From a checkpoint of a small mixture-of-experts model trained on Wikipedia.
Size: 13 layers, vocabulary 32768.
Training: a variant of Muon for the experts, 1547M tokens, 11803 steps.
Below are experts of layer 3 (counted from 0) of a mixture-of-experts language model. Rows are named router (the router's row for the expert), gate (a neuron's input weights, with its number), up (a neuron's input weights, with its number), down (a neuron's output weights, with its number) and show model dimensions 64-127. Each number is 500 + 40 x the weight over its row's rms, rounded and kept within 0 to 999. Numbers have three digits each.
After each expert's rows: "comes before" lists some tokens at least twice as common just after its tokens as in all text; "gets" lists some tokens that make up at least twice as much of what it gets as of all text. This comes from a sample of Wikipedia text that the model never trained on. Tokens count by the router's weight.

# expert 74
router:465492399424569523538559493442520540566480492480497498470440548496521496512512457485524551508509477567562527612468554449468563497524496507537507481445517486486389453515429479537480465447455483
gate0:524466502445483474535542502471499532542578526515512579504467431487497527516517524509436534496476630499524600489527457510470469536504501478463417537503494473447474432538484547466560490543578453
up0:533498510439511479500467464410528525566514604562500500501430525481531556516494534482489528453498501487506476486470527507460443495508588471505440495537503438585474518462562517488493534508610516
down0:461535482508584529479520481486458476494518474514485512525533561462502566533438523498463443512553495477517464583545446513437468473493484538586480550460459488467510508438540455500523520538624515
comes before: " the", " ", " a", " least", " MF", " DF"
gets: " on", " at", " On", "On", " At", " USA"

# expert 13
router:462459482458591536527490481492449505491546452488489393487470542508416498495524442502528556485456467513532547494509482534433510452520486471523473497472518468451443556512430486498451508511495502
gate0:475497490550494487473481502544460502586505443497453545489477480506451521475460507507434517478518525420477487545479531401487531454534609558476521502508506517569518520479619448443523456449466511
up0:517397553461416461494565457471532517452491515542506474490493429459501537520515498542501485487577544533522591556568427542531509501444506471420488535499506429467461525485569453456469474503474527
down0:483432545537532385492483469476476474512539535502537450457473524544409530447467506468509521511541550535492553477563488489523499513512559573512498534483405479499548502464548458514478470542478491
comes before: " ", " States", " .", " +", ".\n\n", " −"
gets: " |", "o", " +", "u", "j", " −"

# expert 41
router:432499454470542544546585474530469464538545472545543493515436540577498526516524457488545557469470423485561501487460497485519567445495498470560481387453439492501453533507465461532533506445503529
gate0:448495492464476470480576465495505490476555553498489440560550478498395463548486498452499408489537554518485485529504526500541486519473468525458519465518514439555517517460493492456485556452440491
up0:503518544450491482496412557531483493532479440447532544448479534540465393463496512576510494469508554470526516455525498512419525478509448555477448590527443594461510547499495539518497542434431540
down0:575497483491504525539476570501522494542519502471494519504533475493467481518537499504552536511493468558509525525446520477473551444456433588467493485513461589498522474476490456568441471431468452
comes before: " ", " +", " −", " —", " Final", " %"
gets: " |", "z", "us", "y", "ium", ":"

# expert 12
router:591531522431497548495568536516523526489502529595468484462477519493485502493507473529509497482460533445555520476537526508526479542471526498483494484504556504543521528439497514513478512468518492
gate0:479424536566417449473512507543514491453498533514502522479545539491448485475515524531555507480519570505475444557560562511518496468564503455435497512545483504567461505474577494538502518487417513
up0:486547467476534503546505501500499514563498438524476500523510433494497529496440486463388509449510403541514523390446512523546587520443462595488514513446463553400561520532482509472451483506499486
down0:553472476500508449509495570524543446466510472518491531505530548519475467460496413585527543566489521506485435550515492508514480465574544500538535492525462494561443495494552513502557491404464513
comes before: " the", " ", " a", " his", " addition", " this"
gets: " in", " In", "in", "In", " during", " into"

# expert 79
router:532494500451552457533554451477442489522509461520544501473405516500422501554478443498549528495512508537560452515555519511523544499472475467561520527560499489502433453491481463558469553480439514
gate0:469455542441467514545542514524537412518524509558512458520515446533537497499558411489486520601513552528531526581472483523526505488498543495475468504501518535487458547560463461489483481513471460
up0:446408523455431542538503503556523399508512520560543470495482417527552506520530401518414507616506556523534493560477505507514473492542578508499438465497502501478473518562474422487470481519461467
down0:419429501502526488502449485534490497449466531485478530506465544528550497501511604490533488470518498486513417486524463538454515501508513522471524493534502471508462499504515552499510464413513536
comes before: " ", "See", "History", " Party", " Total", " Year"
gets: "|", "==", "===", "====", "born", " law"

# expert 5
router:446467468501574564561567462515473495486570446477530503553448536465491458477463514489567583484459449527552524498435539534484532473544456453515513481433503459440445480462421501513491493551480547
gate0:463443513507473593469476495593585528538432525473552540515512473484541478483508585492432513549538530544503486482511581557434525510367501482489536493560477511471536580473512481425469551563511466
up0:504538511489488524492510508513466516473513501470408523499533459521538482471500467575488498522495464517506545474471513501506435530543515508516507553542560527500490502499511527442414512460469520
down0:473500479543521465511551492572511441515489448524484484507482595454494546454491466514476503450577517491448528506503499465512468573454589513518442519543462586515476490460543519492446499505453455
comes before: " ", " of", " in", " Yes", " was", " on"
gets: " |", " January", " part", " it", " set", " area"

# expert 54
router:496538483580514524523577538450458500495539481481541531476462466473443497566513503525549532520443500574517502493550455541473565488438456500519451437487497428488521592540491521496466463454536482
gate0:493515475498556471475481508503532503438553493473619497528478524528438557490505505503480460408496445491506507488426477486547459429453469572561518477493476539461518505527488440505496520455461471
up0:474521532535501548502516512590422495546490500473441544517500535542518556515570461516538421563535572567460460435552513490489518505540558477472491500508461457546450467523478603509468503509567501
down0:454539558432549505566539498445450516528536529406505524581463546482415593446459468493486499429521529536500475553479468468457485503449515548495557489514445454479537498522406498521466523519554471
comes before: " the", " a", " he", " they", " it", " well"
gets: " as", " that", " which", " who", " where", " when"

# expert 9
router:524538498531511476436428509523458559504578483497488521491480490522533487514516517495494529545469541513478513521541534415548510495454512554518493489440540584518493445442502561447471573472501517
gate0:530538486499538520518464468570501508480491519495474521495542474518501498484507566531506476512492484464477532506478505460458506406487531560507542494405554459485473529425447534521449510535585437
up0:507558460458488532487440441507527500493515582546407529482498472550476518529491563491522517536494461427465434486531527455472497371446550522493551448405517466483472499440501499588448510538519463
down0:496482531591490508473538463478463463584497536554486503489484544505546497497484485426520478555453466577520478505516474581458509469490448489487452526525544536427532464516472469426492499496478558
comes before: " and", " which", " but", " he", " the", " who"
gets: ",", "),", ".,", "},", "!,", "],"

# expert 18
router:493533508517425510496529494536486446570526463529500506489528585452563445451491518514553524441424467505534503510553513425470501504533472477514514479466568454493486499536508460446538508498430494
gate0:469488518565544481502483506484477504510495462471487484522466532481474521511462454477535514537509537533490501442504492427558493513446523520501483555438531503505531520520555578401469481494415437
up0:490489498501458487487455504588539435530450567533478471510526509540522536563595494510552490447481544466542552492520482542499522492411471533439567483469485523604430461528470496563445499498467558
down0:562490593478486571512487481555522493448516514479506486472544593432509536533526539563477572538480491573506508520495473430470495430542505571542449533473513516594501563508521493448471470504523519
comes before: " |", ".", ",", "–", "°", ";"
gets: "5", "6", "4", "8", "7", "3"

# expert 20
router:526525475493487517483514543503498577465495536511432438527460496535482482479503492481466559513493566481523542584479559465459487466468500508550534414480480494548437463526494535441470473448438489
gate0:464486481532506518514551494472497510537454519532473473504553452463434481445486501529409463558546525454510572506472550465480479472479498556460474530482452502573513522430490512427554508541478523
up0:564527464490551562499490489464554551490538502534508466498466525502437560532520457485485493512512485550514541456430526523497526535597436464452460446510562523590503452521551519453525500464600501
down0:455441600521502510481514529431572477541536451480460549528492458509538463505465453625475533518484488487486550590455442494502491516512512510448437506464445479534385481565494472559512431498451526
comes before: "-", "===", "|", "The", "=", "=="
gets: "\n", "\n\n", ")\n", "==\n", ".\n", " |\n\n"

# expert 50
router:465400514502535562503473433534485459451508499465526528559540477490498534497492480575521461521510449457461492510530512550426503479465417494533481556496519487424453507536482585529500512478494523
gate0:500570563476465494448532539532416558535499517496502516460509480522491439461424494526548489492487440527466504512529535459461502521557523554519470479518522555432520460531478484492482469508508484
up0:460544436430475463489480463420523544485487491480490447505449515497540464437513527475489519594519521544535511519460528495520503475432558510490479511398497471519523513484472474530456496479557459
down0:498436459539506510441482566442489543457512459462526455482479530458494518495475487516523549497565567519473540420486468453465493395480491564519500542454564470455417471603471489478497506498488473
comes before: " of", ",", " in", ".", " to", ".\n\n"
gets: " years", " season", " time", " year", " number", " place"

# expert 0
router:517512548584436514511518471517529529617567503524545524414496452572479519518481464549538511479492473498489534499514537442549465410486517568518584492481553490416514548497502534527453567461497468
gate0:447490526524548505512424465541563558515492496511465614513547538541464460581506468500485541489556532539547420458494516467548537465591535477459498558507526443510531563461516441456491486564511476
up0:466568485493514519506532546510456466470482444515557554450408444489523506489525538486386520568492459526477460557458479474507505527488534552495561482511460450486496436451516446456502516507508521
down0:551509537568463482516462546472452484488555444486473465499500545502443527447557523443515505469506501583525407553394557538466547536523509565472549498501525482507509506462459472489464466486605513
comes before: " |", ",", "–", ")\n", ".", "\n"
gets: "8", "7", "9", "6", "4", "5"

# expert 4
router:452515480443549527557533458510466458521555437541519484491473563510512573470462449506535570471411477496563499475483535536528529484548500458516463453429498459463470536537456444532492506474484538
gate0:530503541519483515519486500545609511595503445503472589524520458377514484487546454509421492485533490580482526480509447466452463531468561504505484577560521453517521569481569536458454435441453456
up0:503559462565410513477521535487403527504491389503540504499509552508545580481539510460428515542462589453472502463506488532484516459433495506500598545488463509523518472607482421451447451483470508
down0:492467529495469571467424506481472539572502505557516546508496466482514462509485536571470516430455481500489464472562439531530452519489499451561513603499592522499513593438517488489469529472494455
comes before: " ", " —", " MPC", " −", " %", " Yes"
gets: " |", ",", " June", ".", " July", " May"

# expert 72
router:530439442498527539524528566446511464402420515489443516485481557434547515531506552493442481522482479549521502471452447533482557521505452470446464428505544557498518557514489495469519607595501588
gate0:532540538412505478516459459408552499521547514491458511452513486533497527507437546558375519481544480446503541511567520526600491549492525489427513529453448543460528467467539528500518529560467498
up0:491475473572494510486529540570494536470468518544509469556492490468492478503585453437591436520470521567499477487450458485422515432539534474523524507523558445561458551557464474482503484485566489
down0:464485539522469417500453577500558471476518549518480498387509448583472464458537501538421535459572554441505484477518547493431527445521462532464508462534411518458497485441498513524533475495496466
comes before: "8", "9", "7", "6", "5", "4"
gets: "9", "8", "6", "7", " bye", " Scient"

# expert 23
router:483462514456552461515544534547515471550565492438474486504492492438516493467457483514572558431491464517538456490520467542450534447497517498566546487526455454495525469520528545500460505439470484
gate0:524592562464536444565437510414539490520474497424557470517454508586519470566500544458493521589511495577440489431483475463540450397569487483453522497396472488519538491457429575478425549405508455
up0:525581584445531519504459508434523481547528478449537488540474490549503468588489572490516518579460532545444524449516496476549494449546555504476532509402506494583495441483388625496447529465530505
down0:494527551442498445468491516476467529499552535565467517505513481521475487546520467463408482531527516474616569496506528489392509505417454493487514460549561478439461541588493513549564437466535489
comes before: " |", " |\n", " (", " is", " and", " /"
gets: ")", "\"", "%", " or", "),", "}"

# expert 19
router:455516503467502510517516404506466505513508464426505400373575463557496538465432560515482502470447428423576449460448537550506535499473456560521473508472539425491555557529484514572492491468513536
gate0:520557501531463533520465527477566517558477513516482449489485538496512525480524561520438494496501563506470393511483517522483403509546503493490532474509531495451510480502510573469430548514523474
up0:498499437530507529498483487499579514521451514525454444455502507472470500511528545538442499496502569480480404487488519508510421492538457486512476490544529515494538457516494586475441523575517506
down0:551478441451542518540408554481422507462487509448435569464497490454482530519513523545512575486422449535464426515496563573489492558515523505536441494489481479532559553569456476565582500523510514
comes before: "==", "===", "In", "The", " The", " He"
gets: ".\n\n", " –", " -", ".", " —", ".\n"

# expert 64
router:467525464476611505581572461489448523546553435563478457488407514474522475491403489545536502488455425488564506492462491576450531423488491477530545489436517483479482585508483445568494457514388529
gate0:599500521533515522502520541536503470518495500544527425516555546409482550451568622428488506556474487505434469529521494516533462488492502489441477476466544468507405542511564515438496488485549461
up0:465549524425495492543430508501444496440466466480497516445496437455467471490563424530466497501528497594486452424524448538464507497471528537495467503478490550523494509506536511512492463592499479
down0:535468564542518501521497415530510500517473472495473536490467483535507471569527523438450480507422525498451451522471494576524483480485486563496450438516500452543478572482528538542503333578532482
comes before: " ", " MF", " DF", " OS", " FW", " he"
gets: "=", " March", " August", " April", " December", " late"

# expert 68
router:496503527478460499571497579477531515528468512469506487548557547478457473525469514446527515496469469533469507511493526551493488494490554470519538480446455462486541422565428475479451492450568448
gate0:503489463546554480409474560445489516475464474438461486464525509541460511517521409499469471475488489488380535429508512495465554489499524511500495438563445521564564559485431539491496496525475460
up0:506525425504489516445515581443476487425482467368513527458533535506488559496548467512481488503530507521426540445517556484446485499541543473506493415564451525649517534462487517488464465538487425
down0:505495519448482564554502493530493553510413553531433431541502524496562567513521517470510497501472501574559492538502484436473524503565510533459504477490522444473478413553444491505488528454559492
comes before: " the", ":", " a", " his", " its", " birth"
gets: " of", " by", " from", " Genus", " name", " Family"